Below are experts of layer 7 (counted from 0) of a mixture-of-experts language model. Rows are named router (the router's row for the expert), up (a neuron's input weights, with its number) and show model dimensions 0-127. Each number is 200 + 20 x the weight over its row's rms, rounded and kept within 0 to 999.
Before each expert's rows: a language model's description of what the expert responds to. This comes from a sample of Wikipedia text that the model never trained on.

# expert 34
What it handles: Opening pieces of non-English personal or place names in lists and tables, often South Asian, such as Kh, Krish(na), Pat(erson), Eth(an).
router,215,209,196,171,193,214,196,209,190,187,175,186,229,206,225,214,229,227,205,183,213,199,163,214,224,202,216,188,220,217,154,228,199,200,182,187,209,256,226,188,211,186,193,193,184,198,190,199,203,212,218,210,170,190,156,184,194,213,184,227,184,222,179,187,215,209,180,221,245,207,170,207,192,218,223,194,227,195,179,199,200,205,238,199,205,219,171,174,171,201,192,187,193,219,204,214,216,220,185,202,168,166,216,194,195,208,191,185,218,228,205,161,198,248,172,201,188,192,161,188,187,210,237,202,233,214,207,239
up0,205,233,210,188,219,222,142,182,157,186,192,178,172,184,167,193,188,194,175,190,203,239,213,217,195,209,177,207,198,186,174,198,201,178,194,177,221,211,231,224,194,205,208,218,209,179,208,206,178,210,196,189,216,160,204,166,165,233,176,238,212,160,212,212,211,192,183,178,218,177,195,212,199,192,218,223,208,199,199,230,215,211,226,192,231,229,205,177,206,190,220,166,199,188,207,218,163,194,201,211,191,169,209,229,208,226,218,208,200,176,166,208,214,188,201,189,200,204,178,199,208,236,223,234,218,179,188,170
up1,185,187,214,189,219,187,234,182,207,211,214,170,187,216,183,216,196,204,223,202,216,166,170,192,214,219,199,194,210,243,204,175,221,239,224,216,178,179,184,177,196,193,246,163,200,195,193,209,204,217,221,250,210,160,178,197,212,194,189,215,200,189,222,184,209,207,174,185,193,191,214,223,196,201,203,186,179,197,227,157,221,172,177,199,192,201,226,185,171,184,209,252,218,215,230,206,220,176,174,166,193,228,176,185,191,186,178,196,199,226,191,188,185,231,214,204,203,193,175,232,199,183,182,180,210,166,215,213
up2,225,206,211,200,214,192,195,196,145,176,208,178,174,169,181,223,189,182,207,207,208,190,181,208,200,225,232,201,214,195,186,190,231,225,209,169,189,195,177,206,185,208,205,175,199,198,186,156,192,209,214,227,210,178,213,200,186,220,209,229,206,214,213,203,202,185,203,179,191,164,224,220,204,194,204,173,207,212,207,203,212,207,191,243,230,165,211,199,168,149,203,244,173,176,184,231,199,210,190,205,207,223,170,175,202,167,193,186,175,226,196,224,227,225,203,226,248,183,203,229,180,206,226,198,195,215,229,216

# expert 33
What it handles: Latin word endings in species names and disease terms, and units or closing marks in tables, such as apicalis, arthritis, °N, cm.
router,174,212,196,224,214,172,196,185,213,218,182,190,196,200,167,173,176,139,186,224,167,199,240,195,198,225,164,218,205,215,228,206,217,219,210,225,180,167,194,193,178,214,198,192,189,226,168,227,209,224,210,209,242,196,224,215,163,222,203,191,199,213,225,192,228,201,200,181,193,191,220,210,213,216,187,142,207,166,195,191,219,219,211,189,191,205,202,223,194,207,195,177,200,174,202,191,203,201,193,172,195,166,225,171,189,216,169,194,227,229,190,214,216,169,216,200,166,211,205,188,230,234,205,208,196,217,210,192
up0,202,153,211,180,160,215,188,180,229,208,214,220,187,185,154,206,186,205,177,199,209,223,200,201,161,200,182,183,206,214,189,185,211,229,178,233,166,219,189,195,232,198,172,222,215,197,223,214,219,184,208,208,199,191,193,195,187,213,207,174,189,202,202,175,148,237,167,178,189,184,201,202,242,215,186,204,200,172,201,215,167,192,210,195,209,232,209,184,192,177,201,203,197,232,195,193,206,197,169,191,240,172,228,213,183,190,201,201,184,209,169,191,200,186,201,150,190,210,210,180,257,220,198,180,210,199,212,185
up1,220,146,208,200,150,224,192,195,198,213,185,198,192,195,221,211,174,210,219,193,206,219,226,169,212,202,216,158,185,211,198,183,199,179,194,207,203,173,197,184,186,210,223,209,177,231,188,211,200,201,251,211,207,203,177,213,209,161,186,187,188,186,197,189,172,224,216,215,185,160,167,214,198,189,190,222,207,178,191,198,199,208,139,207,213,213,209,186,206,175,207,198,197,189,198,183,218,159,191,188,251,185,233,212,199,198,219,207,167,192,173,204,163,192,220,190,195,186,223,196,239,188,173,211,220,174,196,171
up2,195,209,211,184,186,207,214,184,204,168,228,194,206,159,206,198,201,188,213,162,221,190,187,204,190,170,170,215,222,211,187,139,211,161,214,206,225,154,189,201,214,194,215,227,195,201,236,175,178,205,219,171,196,206,194,198,218,163,234,194,204,231,197,187,160,181,202,197,194,174,186,229,211,186,204,179,189,219,202,215,221,185,207,211,181,225,216,222,228,224,191,172,185,165,198,203,197,177,188,195,179,220,177,203,206,206,167,194,195,227,236,215,238,214,208,216,208,167,192,208,226,200,170,229,219,202,203,226

# expert 54
What it handles: Opening syllables of Spanish, French and other European personal and place names, and particles like de, e.g. Pé-rez, Mé-diterranée, Or-adea.
router,183,207,166,165,206,195,197,186,196,171,204,213,222,217,198,210,168,215,206,217,182,206,204,186,166,166,179,181,223,221,176,241,194,224,213,206,176,226,210,182,194,205,159,214,187,172,199,223,177,224,174,198,200,205,214,237,195,217,230,193,166,195,183,187,180,236,203,208,225,211,162,197,209,222,208,200,179,218,183,177,192,188,218,223,167,180,163,185,209,217,235,183,160,215,197,208,191,178,184,188,204,198,191,206,217,219,213,178,201,211,192,183,170,217,211,190,203,241,223,183,244,200,240,197,177,226,199,205
up0,206,180,213,212,214,181,201,154,196,228,203,190,182,217,174,203,220,195,174,197,183,215,197,229,194,183,211,184,174,255,195,182,239,182,191,193,256,230,211,212,156,194,210,162,176,240,192,200,175,226,206,190,193,187,184,200,176,176,205,198,189,220,197,227,204,189,189,148,212,206,203,188,197,215,215,229,226,185,216,159,212,205,192,214,196,195,176,221,180,188,194,183,198,204,194,201,189,213,233,203,218,204,213,183,203,204,183,181,214,224,219,183,177,197,216,190,193,199,229,227,168,251,192,231,204,217,190,182
up1,208,211,216,216,153,144,176,179,182,225,191,180,187,184,242,188,213,185,253,204,176,198,229,210,213,206,188,224,165,197,214,189,208,175,205,205,216,200,201,193,214,208,186,206,217,170,172,216,206,195,166,191,217,188,188,198,189,214,195,210,217,209,201,174,210,195,181,214,207,205,216,199,221,173,228,152,212,190,190,184,194,209,219,169,151,206,202,191,184,174,205,230,200,205,202,199,211,162,205,197,214,186,203,212,200,190,170,169,204,211,217,215,193,140,198,214,168,198,204,177,187,184,241,197,174,186,190,228
up2,197,231,217,228,209,227,212,179,186,153,219,165,192,197,203,175,204,198,231,222,191,212,197,208,195,181,176,202,212,219,214,167,190,202,216,201,232,203,182,187,207,192,197,187,180,212,194,197,209,178,201,206,189,147,223,183,167,188,191,182,210,197,210,226,177,206,185,219,190,137,188,227,167,191,192,223,197,207,243,200,192,173,205,226,187,177,228,206,194,192,206,182,227,208,234,190,230,177,219,199,171,184,217,162,162,218,186,199,181,199,205,176,207,229,183,202,189,191,173,241,227,195,189,216,209,215,172,196

# expert 24
What it handles: Short pieces in the middle of ordinary English or Germanic words, often after an initial consonant, e.g. bl-og-ger, cl-ou-dy, Th-und-erbolt, b-ell-ied.
router,198,173,207,201,148,204,208,203,163,179,195,198,203,209,224,217,174,174,189,194,206,201,190,184,197,183,183,206,190,171,200,167,236,222,184,186,176,232,230,183,250,165,208,216,211,214,175,201,182,205,216,186,212,214,209,215,194,169,201,175,175,225,197,208,156,186,251,167,188,163,208,231,208,227,219,194,204,200,172,205,176,230,200,209,203,212,209,170,187,220,201,187,214,189,202,195,206,176,212,203,212,214,177,208,218,201,242,209,159,226,215,223,185,177,195,210,195,214,207,193,177,200,205,236,175,231,185,211
up0,182,225,191,200,198,197,245,211,227,191,156,183,166,211,218,225,218,247,193,183,171,220,199,220,197,221,200,220,199,188,199,203,203,192,190,218,217,228,193,219,171,258,212,202,198,191,240,222,203,230,228,219,207,214,195,199,199,214,178,215,184,167,200,202,193,184,213,206,212,180,186,207,211,214,194,177,171,175,196,198,235,170,217,208,210,217,191,211,189,199,203,195,202,209,199,184,222,161,138,197,222,203,208,224,212,185,188,190,200,193,192,186,204,232,243,196,169,209,178,230,212,239,169,201,195,199,217,172
up1,183,175,222,153,213,186,199,209,216,200,231,205,205,187,183,233,210,196,221,151,202,248,185,166,202,219,180,199,214,210,218,168,214,214,187,218,198,191,190,214,199,180,196,178,232,196,224,195,192,201,233,190,179,208,220,181,213,229,183,194,196,216,199,179,205,252,203,191,159,201,159,224,184,191,193,206,207,230,203,233,170,222,202,208,211,199,212,181,234,209,192,201,200,213,175,231,165,204,246,219,194,175,205,186,206,179,185,200,199,192,177,204,191,209,196,222,206,195,220,220,238,185,205,208,185,227,177,155
up2,198,225,241,202,164,184,156,193,184,212,205,203,227,204,204,193,197,196,198,185,235,238,170,211,206,173,224,235,211,202,224,210,218,194,195,209,225,220,221,240,227,217,185,199,192,234,199,199,199,192,225,177,185,205,188,208,196,209,179,199,191,214,186,195,191,226,210,148,243,198,209,223,190,192,214,213,191,203,210,185,165,214,239,225,214,211,223,183,161,202,180,199,215,226,217,210,183,200,225,190,208,173,222,187,164,202,227,156,210,210,234,214,213,225,195,237,187,181,182,213,210,206,196,208,211,208,161,212

# expert 38
What it handles: Capitalized words inside multiword proper names of places, wars and military units, such as World War, Air Force, Light Infantry, West, North.
router,211,168,181,200,225,191,214,210,222,178,235,225,212,191,202,237,212,186,201,218,171,169,191,192,217,182,228,200,170,211,198,205,190,191,194,162,225,182,191,230,178,198,184,214,191,196,164,186,188,187,180,173,233,177,155,195,186,156,207,195,175,215,180,222,220,180,181,217,225,226,204,199,227,195,220,225,199,197,212,207,206,198,213,221,176,186,173,212,186,195,220,222,207,236,223,234,166,209,192,209,165,225,164,206,210,228,182,197,209,209,223,166,160,224,189,203,201,165,210,213,189,193,209,198,215,181,176,196
up0,184,186,199,219,215,228,168,187,168,195,233,177,178,182,192,209,201,200,196,245,190,230,196,168,205,229,204,175,192,184,212,174,179,190,212,213,205,184,203,149,174,187,219,194,231,208,178,172,186,207,166,202,220,204,214,173,204,211,207,192,224,219,182,208,198,208,187,214,200,193,227,226,184,214,213,178,181,202,248,219,210,181,186,187,238,225,213,158,217,162,208,195,244,179,206,201,165,187,213,136,213,201,178,202,194,213,203,178,191,214,200,192,172,197,220,186,227,182,184,212,222,213,194,207,210,200,191,183
up1,228,206,215,187,191,227,182,222,222,193,174,213,223,183,196,180,163,200,209,209,183,212,237,219,217,217,218,193,232,177,202,182,227,204,206,184,223,202,178,193,208,184,206,201,213,224,193,188,207,168,225,165,222,209,207,179,195,208,183,155,175,221,180,205,188,193,200,209,208,182,205,219,198,189,201,191,213,160,187,173,186,189,235,219,208,191,174,214,221,199,186,193,235,211,173,183,211,203,222,138,177,186,170,199,190,238,204,188,233,171,170,201,198,205,212,144,190,210,202,204,230,186,173,203,242,213,190,198
up2,194,219,222,192,195,199,224,178,246,186,188,235,177,165,231,205,173,220,196,202,222,193,194,190,187,192,172,202,202,213,211,194,185,215,237,184,223,198,176,182,173,244,180,199,167,229,182,176,184,179,195,198,212,173,212,224,182,213,178,172,187,178,199,201,215,221,211,193,207,188,206,214,220,213,195,214,199,186,221,192,189,192,223,215,167,203,230,183,256,222,210,206,229,192,153,191,203,206,200,189,180,186,206,202,195,200,162,219,221,208,165,205,169,218,217,193,190,217,211,222,223,195,152,219,230,192,219,228

# expert 26
What it handles: Word-internal syllables like ag, ig, iz, c before endings such as -ers or -ing (vill-ag-ers, Hor-iz-on), plus sports units like kg and contract.
router,168,168,183,180,200,205,193,185,151,184,201,215,177,237,206,213,166,185,201,203,183,208,231,213,197,208,213,222,185,197,225,204,215,187,197,212,198,211,198,202,184,185,189,186,207,182,167,195,184,226,216,197,209,241,217,181,170,192,247,158,204,205,213,166,187,242,225,205,234,202,218,218,136,217,174,219,210,227,229,183,186,194,207,197,196,168,220,202,180,195,213,187,208,196,200,204,218,180,239,218,202,177,202,208,213,210,218,194,199,205,205,214,173,183,189,230,180,219,229,200,200,153,178,200,216,211,209,179
up0,214,218,211,205,184,208,206,171,215,196,171,228,205,223,212,173,225,228,189,206,194,194,222,192,227,189,193,187,147,233,225,220,191,213,192,223,244,194,162,177,195,198,225,187,244,234,176,196,191,193,196,188,156,194,182,204,186,184,206,223,219,205,191,193,212,218,212,211,220,183,212,221,183,184,190,219,182,194,228,211,182,228,230,194,175,203,182,196,211,167,212,189,203,196,241,176,220,166,203,174,205,198,242,207,211,212,204,190,179,214,188,172,235,175,217,221,238,207,223,223,222,181,188,189,193,209,211,230
up1,200,213,183,221,186,167,199,197,182,194,217,221,219,177,181,197,182,215,225,224,195,220,210,181,182,196,168,199,194,165,206,197,190,198,210,145,222,192,213,196,180,223,187,198,215,166,221,177,194,217,205,205,187,176,196,199,193,177,222,193,205,186,171,217,220,166,203,212,185,194,198,182,228,195,196,207,179,182,166,168,216,191,192,238,285,203,170,215,196,200,195,227,182,245,153,196,193,211,167,195,234,214,196,198,228,200,223,197,186,209,178,211,208,192,182,231,203,239,184,200,203,202,187,195,206,207,219,191
up2,249,197,182,172,178,210,200,173,212,207,221,192,205,216,171,175,214,163,206,205,176,199,202,219,210,196,200,164,189,212,229,184,195,195,216,165,189,212,198,199,195,194,227,150,214,206,223,212,227,208,231,171,222,188,212,191,233,167,185,187,209,211,214,238,193,166,171,182,196,194,225,170,193,193,226,167,173,172,178,164,218,168,185,227,208,193,212,198,191,200,191,208,193,197,169,197,197,193,179,208,185,193,217,196,186,177,201,192,190,193,201,239,211,191,188,167,191,217,197,257,186,224,202,183,182,184,167,181

# expert 63
What it handles: Leading digits of years and numbers, and syllables inside Turkic, Iranian and similar transliterated names, such as 1906, Kh-any-m, Ts-akh-urs.
router,206,199,203,184,213,225,179,181,203,146,185,198,220,207,203,226,221,184,203,205,216,159,190,230,202,206,208,204,216,221,202,182,192,171,208,173,176,178,171,182,186,209,178,201,194,203,192,214,225,186,204,206,190,188,214,191,180,225,207,185,178,165,181,164,178,240,190,221,224,195,197,240,207,149,226,230,212,205,195,187,204,192,241,209,177,180,168,178,238,162,198,163,215,218,211,198,189,242,177,240,206,202,195,207,179,202,183,219,192,210,200,205,217,205,212,189,184,219,208,223,199,222,187,185,242,202,198,226
up0,189,177,209,207,206,192,192,178,223,206,187,216,241,189,195,183,182,208,212,217,159,211,184,199,180,200,185,203,171,197,226,189,172,221,208,206,223,239,213,182,181,182,200,187,181,201,212,158,187,181,177,206,222,191,200,167,203,192,213,159,200,159,179,169,192,228,207,221,218,180,192,213,178,162,228,205,211,212,214,196,181,189,185,195,192,214,230,168,181,192,174,212,173,214,195,211,203,171,185,198,222,161,226,209,210,158,172,190,196,201,191,199,167,213,164,186,195,216,192,224,203,168,241,202,223,187,161,225
up1,186,236,204,195,197,210,203,164,243,185,227,206,208,225,217,204,162,160,213,222,223,233,216,155,200,155,175,201,213,186,169,187,210,231,244,182,191,206,187,239,214,189,181,221,176,184,205,215,173,199,210,222,210,197,201,183,206,188,222,176,194,234,167,184,176,193,189,218,220,211,176,215,198,197,196,185,206,203,217,226,200,199,182,192,197,182,214,193,227,196,204,238,182,220,190,211,146,207,206,205,211,181,171,212,208,180,220,186,217,220,210,185,186,176,226,202,204,222,173,204,206,177,229,221,194,224,181,196
up2,178,194,206,203,215,183,170,161,201,201,222,217,217,209,216,209,186,199,177,196,198,235,232,198,198,186,172,189,207,224,217,233,222,223,196,233,228,178,217,193,196,169,220,218,182,206,239,220,196,202,232,191,229,184,187,222,206,173,212,161,207,214,204,196,198,193,201,201,161,207,172,246,222,211,209,231,197,224,183,175,224,203,165,188,174,220,188,204,185,220,216,238,198,226,219,196,207,186,223,172,243,185,154,205,187,209,206,177,196,191,195,191,217,199,231,188,177,204,208,184,199,207,168,229,193,188,168,220

# expert 3
What it handles: Digits and capital letters inside acronyms, Roman numerals and unit codes, such as KM-T, LX-IV, M34A, scores like 0–2.
router,221,189,196,193,166,197,211,196,172,201,191,190,180,169,188,254,184,197,181,228,203,167,218,209,208,223,208,219,219,225,207,228,174,209,239,186,204,150,175,186,197,188,208,197,188,237,197,192,210,193,214,206,206,214,217,195,210,209,190,189,166,189,171,200,206,239,163,192,186,180,215,196,212,186,236,210,198,170,176,196,243,179,220,229,204,168,205,204,228,188,224,184,206,164,175,208,185,235,182,205,182,236,201,199,177,183,168,219,186,217,181,176,169,204,211,206,198,196,185,180,203,228,204,203,227,206,169,184
up0,173,219,173,191,214,210,200,191,189,166,180,192,206,190,180,187,191,180,246,175,166,212,219,162,212,202,167,212,182,172,241,190,189,213,226,220,200,178,174,202,191,195,161,180,181,209,213,192,155,213,196,199,214,208,195,203,232,192,190,216,199,196,166,167,223,206,209,190,201,182,205,202,206,179,195,211,215,205,198,200,192,233,203,211,194,182,156,225,248,176,199,217,200,196,199,186,193,200,213,211,195,203,215,223,194,170,191,160,195,227,178,214,137,208,218,226,198,237,204,221,204,193,186,203,203,210,158,229
up1,186,216,235,181,210,207,190,196,185,218,203,200,204,207,198,205,212,186,194,167,213,212,210,153,228,172,201,188,198,223,227,223,203,197,213,231,195,186,171,209,201,201,203,183,180,206,229,211,199,161,209,193,179,204,158,155,213,160,186,192,197,221,185,208,190,199,221,193,169,190,185,204,186,222,190,175,228,232,186,220,205,183,187,185,184,243,201,207,212,196,203,233,192,179,216,202,190,215,166,223,223,188,183,148,197,185,170,147,188,250,189,195,193,237,175,166,188,185,207,201,211,208,204,218,219,187,181,201
up2,179,171,228,231,206,181,217,215,191,187,199,206,197,223,199,227,199,228,189,205,156,234,201,217,210,211,193,245,191,226,184,235,192,240,203,170,168,226,198,207,199,228,239,183,198,193,225,183,187,255,220,174,165,215,178,216,182,209,222,168,208,216,203,189,205,227,185,200,222,205,201,209,195,221,221,184,191,196,240,202,201,192,216,158,189,206,165,205,221,184,202,201,191,201,190,193,204,203,163,176,204,181,176,204,217,198,228,210,224,164,235,177,214,217,203,218,187,178,194,182,211,223,209,221,220,210,200,190

# expert 44
What it handles: Labels and codes in infoboxes, discographies and database lines, such as CD, UK Albums, OMIM, JPL, Website, and digits in ID numbers.
router,227,175,217,200,215,176,225,220,186,249,193,197,211,195,218,190,212,193,187,178,219,210,167,188,170,224,189,194,221,221,198,185,179,197,201,187,200,189,206,160,197,179,214,176,198,213,218,214,172,222,223,203,209,200,186,167,210,232,158,214,198,183,203,228,210,196,190,178,192,184,199,200,183,214,202,195,226,174,176,186,243,162,218,211,198,218,233,208,226,169,215,198,203,216,164,215,216,213,231,244,197,232,193,204,189,209,157,201,193,202,202,234,233,212,187,222,197,150,234,198,214,216,197,192,186,188,228,208
up0,200,188,183,176,215,183,191,155,179,222,224,177,190,214,163,230,219,207,204,200,162,200,209,206,193,210,226,206,213,183,196,220,176,187,198,213,204,160,207,230,239,179,178,203,182,198,235,186,205,199,185,186,170,180,186,207,198,207,190,206,190,216,177,204,196,194,204,180,228,226,198,206,189,214,187,197,198,201,164,232,215,172,152,232,180,137,203,187,164,232,156,221,205,190,192,229,220,191,204,173,204,191,210,202,222,206,219,171,213,200,203,227,208,190,196,180,165,173,175,204,218,220,206,212,180,200,223,200
up1,208,206,208,167,207,204,181,206,210,198,187,220,220,177,181,195,197,218,221,183,253,197,228,164,224,200,199,206,202,209,228,204,185,206,198,223,211,221,200,214,195,227,250,181,230,174,186,201,189,158,181,234,212,173,199,187,202,202,177,175,209,191,222,193,236,206,197,203,207,194,222,217,214,173,176,211,195,211,195,190,210,230,228,224,199,245,206,212,188,198,159,194,179,226,188,228,205,232,211,189,197,197,147,196,203,214,196,201,215,187,196,147,217,243,182,213,227,235,204,209,213,230,196,169,201,186,200,201
up2,180,220,204,197,205,176,191,202,188,167,189,252,223,176,182,217,176,165,175,186,181,175,178,223,220,196,206,217,203,251,163,200,191,206,173,183,178,179,215,195,191,189,177,219,181,209,184,185,215,196,186,209,214,199,204,169,230,201,221,191,190,178,213,195,198,197,166,207,231,205,232,202,176,184,228,215,174,208,259,206,198,183,206,202,208,171,197,162,209,198,235,204,205,214,161,184,192,202,180,205,226,219,173,214,211,197,199,228,188,172,204,215,187,231,215,178,163,196,201,219,184,175,210,213,224,224,183,198

# expert 20
What it handles: Word-internal pieces and verb stems ahead of -ed/-ing endings, such as end-ow-ed, prov-ok-ed, held, moved, set, and pieces of Slavic or Nordic names.
router,192,226,205,223,215,216,190,208,179,161,196,202,187,238,211,186,199,178,197,243,211,184,210,188,185,182,211,217,175,177,216,189,204,185,215,168,186,223,205,184,179,179,189,199,176,197,157,172,200,187,172,165,197,207,196,208,168,197,216,201,202,223,204,174,174,183,255,179,233,217,233,213,184,184,194,187,194,216,234,222,156,228,180,185,194,190,208,193,173,215,215,200,208,193,221,196,233,187,215,231,213,196,198,210,210,230,229,170,174,203,223,205,190,198,185,220,198,176,187,206,205,175,199,258,200,228,186,211
up0,173,192,236,201,195,198,188,199,175,186,181,197,204,198,185,197,183,177,245,191,190,185,253,216,187,249,190,203,175,221,175,197,238,173,182,238,213,189,227,175,190,192,208,164,188,182,204,197,213,222,231,202,189,206,209,194,194,215,214,207,191,204,173,207,193,211,210,230,188,220,165,200,221,188,179,162,199,196,172,179,203,222,216,187,224,195,228,169,234,207,199,156,197,208,213,183,173,200,203,215,220,219,189,227,211,181,189,218,208,206,194,177,172,172,202,232,215,195,221,180,214,231,203,207,206,222,234,160
up1,198,224,206,195,174,171,209,176,205,199,175,264,222,182,204,212,192,232,206,210,195,224,181,177,197,209,196,174,185,188,218,238,206,199,173,179,180,181,203,162,190,187,201,215,195,210,229,242,187,182,203,176,177,194,197,205,165,233,202,198,206,228,192,181,173,195,206,204,210,205,189,204,170,179,162,240,206,189,213,193,212,192,231,187,250,204,193,208,225,188,163,216,214,186,192,207,231,202,213,188,236,182,181,203,182,209,195,210,243,209,152,190,212,193,174,228,185,205,199,191,210,215,204,221,229,219,217,201
up2,230,212,207,219,174,227,216,242,207,189,220,204,210,190,216,208,189,218,186,216,237,213,213,216,207,196,185,183,182,217,185,184,185,197,204,190,172,236,179,224,240,183,202,213,202,181,211,219,180,153,211,220,213,188,181,223,197,177,184,201,195,215,192,162,220,223,192,173,220,190,174,220,184,182,221,175,219,219,219,193,218,180,202,209,216,220,182,171,201,197,194,191,180,208,208,208,193,197,238,230,208,176,205,234,178,177,202,201,150,246,208,169,215,226,213,202,247,179,217,229,203,237,208,196,177,215,196,210

# expert 32
What it handles: Syllables right after a capital initial inside foreign or proper names, such as O-ren-burg, K-ran-ky, K-yr-gios, and prefixes like un, pre.
router,170,196,229,219,218,246,221,212,207,187,203,185,206,227,183,205,174,180,224,181,189,169,220,172,214,191,186,196,211,167,167,227,201,205,162,195,229,209,202,201,199,195,194,193,187,205,203,201,168,176,180,230,172,168,235,205,217,168,217,217,185,187,213,187,163,199,233,216,236,178,173,207,227,194,211,207,175,203,230,208,191,179,204,198,195,181,224,155,216,178,212,168,186,219,215,202,201,176,164,200,181,212,165,203,160,222,212,170,208,224,206,216,200,221,207,196,223,199,188,195,201,219,208,188,164,198,227,204
up0,228,206,207,175,184,205,207,183,191,193,196,203,221,187,184,193,184,217,185,201,173,224,238,201,212,161,218,227,203,201,215,241,202,220,231,215,224,180,186,204,181,243,191,170,185,217,208,194,184,166,234,218,199,145,220,206,227,242,189,161,194,199,209,202,207,202,190,201,191,229,206,220,162,219,207,179,211,185,197,177,208,203,226,199,172,209,193,206,222,218,207,213,218,181,197,212,212,172,189,177,213,190,178,194,197,221,168,218,186,196,200,192,172,200,218,214,183,140,159,211,201,228,217,205,212,211,228,228
up1,174,208,220,201,202,189,196,209,194,151,207,204,159,160,203,190,166,179,231,224,196,205,177,195,211,199,188,227,182,204,203,214,185,215,197,204,211,197,191,199,245,212,200,202,223,198,256,216,151,207,181,198,179,164,199,183,236,184,192,190,212,214,198,214,211,245,179,211,218,187,199,223,215,208,220,178,215,189,174,219,220,192,181,216,180,189,231,203,199,180,223,233,215,229,224,192,195,221,191,206,162,175,207,195,182,207,237,199,187,200,222,225,172,156,210,184,195,209,221,193,178,177,217,170,199,184,188,195
up2,197,197,207,154,199,185,186,211,211,227,186,212,227,197,187,198,207,187,222,171,143,225,214,213,241,184,178,193,196,238,219,190,188,209,189,216,196,192,212,157,225,170,211,207,237,201,228,217,181,213,220,210,175,198,197,203,191,201,208,198,215,185,189,206,212,190,201,236,214,214,208,216,173,229,231,180,197,180,205,143,207,221,172,214,189,216,194,177,161,202,193,209,233,201,240,220,200,204,201,207,197,212,223,191,171,182,199,220,207,201,188,172,194,181,197,255,220,179,188,226,217,193,206,189,182,199,239,206

# expert 9
What it handles: Capitalized head nouns of proper names for institutions, places and dates, such as United States, University, District of Columbia, Party, March.
router,222,166,198,191,223,185,183,188,196,210,195,195,212,214,187,223,220,224,202,219,196,204,172,181,214,176,242,197,191,235,173,210,164,180,199,186,210,180,188,245,189,239,199,198,162,167,189,222,184,165,208,222,216,202,190,162,216,181,200,210,199,207,154,227,205,159,185,230,204,228,210,202,221,212,194,212,184,196,168,180,223,162,194,217,203,194,186,221,172,179,213,230,203,202,201,219,192,241,205,231,188,201,182,199,204,183,179,206,187,238,193,187,164,170,198,178,209,192,203,225,201,202,183,191,205,201,176,167
up0,166,197,220,241,184,187,182,189,222,169,204,226,212,180,215,220,164,209,225,200,234,226,230,241,179,213,153,189,182,189,206,163,207,217,176,218,247,216,208,204,228,203,229,228,223,209,218,185,222,190,235,197,205,174,188,185,217,209,230,164,203,193,206,200,229,199,204,188,220,183,224,213,203,214,205,223,190,219,189,186,218,195,194,203,241,199,239,205,198,225,182,176,234,165,183,213,214,203,207,210,177,208,209,208,213,179,206,208,193,172,193,195,182,243,192,180,192,235,181,201,200,186,212,191,198,203,199,184
up1,229,184,221,209,191,203,202,231,200,197,188,196,193,173,229,227,151,168,214,202,219,189,208,205,181,172,197,193,209,214,239,206,215,234,190,186,180,219,168,212,216,183,187,212,175,226,208,204,173,248,213,191,220,227,178,193,178,192,229,186,175,196,240,203,176,231,211,237,217,183,186,237,179,245,174,195,208,223,200,169,194,220,216,206,162,215,233,184,194,185,221,207,208,198,200,173,215,216,184,205,224,213,202,205,174,210,204,244,214,193,200,233,205,211,179,223,203,188,233,198,211,203,176,198,182,193,192,193
up2,216,178,262,223,172,207,215,175,208,180,184,205,217,156,190,195,168,232,206,207,211,202,225,179,213,186,173,220,192,221,160,204,248,188,185,175,190,193,160,220,207,202,207,219,184,192,220,157,170,192,246,193,211,225,167,200,191,196,200,192,189,158,213,191,172,213,235,206,190,187,226,232,177,187,200,207,203,193,218,202,173,215,197,199,231,187,195,205,223,182,234,189,212,188,171,197,178,196,183,209,225,206,177,208,197,184,223,196,205,197,171,205,183,218,225,203,221,190,185,179,222,203,222,223,205,209,215,191

# expert 48
What it handles: Parts of Slavic, Romanian and Cyrillic names, country codes like POL, ITA, ARG, and first digits of years or season ranges like 2018–26.
router,208,225,176,161,204,198,174,212,190,191,199,241,213,217,204,224,216,192,180,221,200,176,212,214,169,200,208,166,226,197,195,212,172,194,241,181,203,175,183,170,185,224,182,218,177,216,163,191,183,186,198,180,170,189,211,233,182,222,211,204,177,193,182,179,210,193,214,216,191,211,206,217,207,179,185,174,205,206,188,175,216,222,238,213,221,190,182,176,230,218,191,162,235,181,201,198,235,233,188,213,181,200,217,195,203,230,219,232,189,219,170,208,215,225,217,218,201,221,202,198,232,199,181,160,221,212,200,242
up0,199,220,192,234,200,234,194,186,165,181,190,204,184,220,187,171,197,224,203,199,173,201,178,186,205,211,196,196,185,222,187,200,204,239,184,224,235,199,169,196,177,198,203,196,192,216,173,176,194,207,211,205,188,204,185,207,188,213,207,230,190,167,196,209,179,172,205,183,225,175,203,239,205,196,177,179,188,177,224,229,188,235,199,183,214,194,215,147,192,207,200,201,158,200,187,203,198,158,202,188,202,211,186,197,229,223,204,199,222,197,173,199,172,236,186,198,185,212,154,222,241,153,218,213,215,188,152,211
up1,198,197,196,204,185,226,194,182,193,222,216,208,205,188,188,171,218,209,166,221,172,203,210,214,176,220,183,217,189,182,218,222,215,240,208,224,199,191,218,157,186,205,208,181,230,221,184,173,195,225,254,206,213,186,177,218,203,221,204,194,200,138,185,184,209,187,183,191,217,179,173,207,177,172,187,183,246,168,243,196,190,239,183,179,178,211,180,193,213,222,198,207,177,215,188,190,203,174,197,167,219,180,209,195,221,226,190,194,192,181,170,199,184,225,234,216,224,193,175,225,193,187,209,204,219,210,184,187
up2,208,184,162,154,173,220,187,201,198,211,211,242,213,171,180,186,196,236,182,186,235,200,175,208,180,226,159,190,180,175,213,214,205,240,187,180,184,222,197,217,187,207,213,187,206,205,213,169,212,214,212,213,197,219,196,205,212,174,191,227,179,203,198,218,168,217,234,192,203,165,190,238,211,199,195,204,211,235,219,202,201,225,205,202,213,217,228,180,200,203,170,183,183,190,192,213,210,213,198,185,215,195,193,255,191,190,200,189,149,159,172,183,209,213,182,162,193,232,226,206,213,171,209,208,193,207,212,209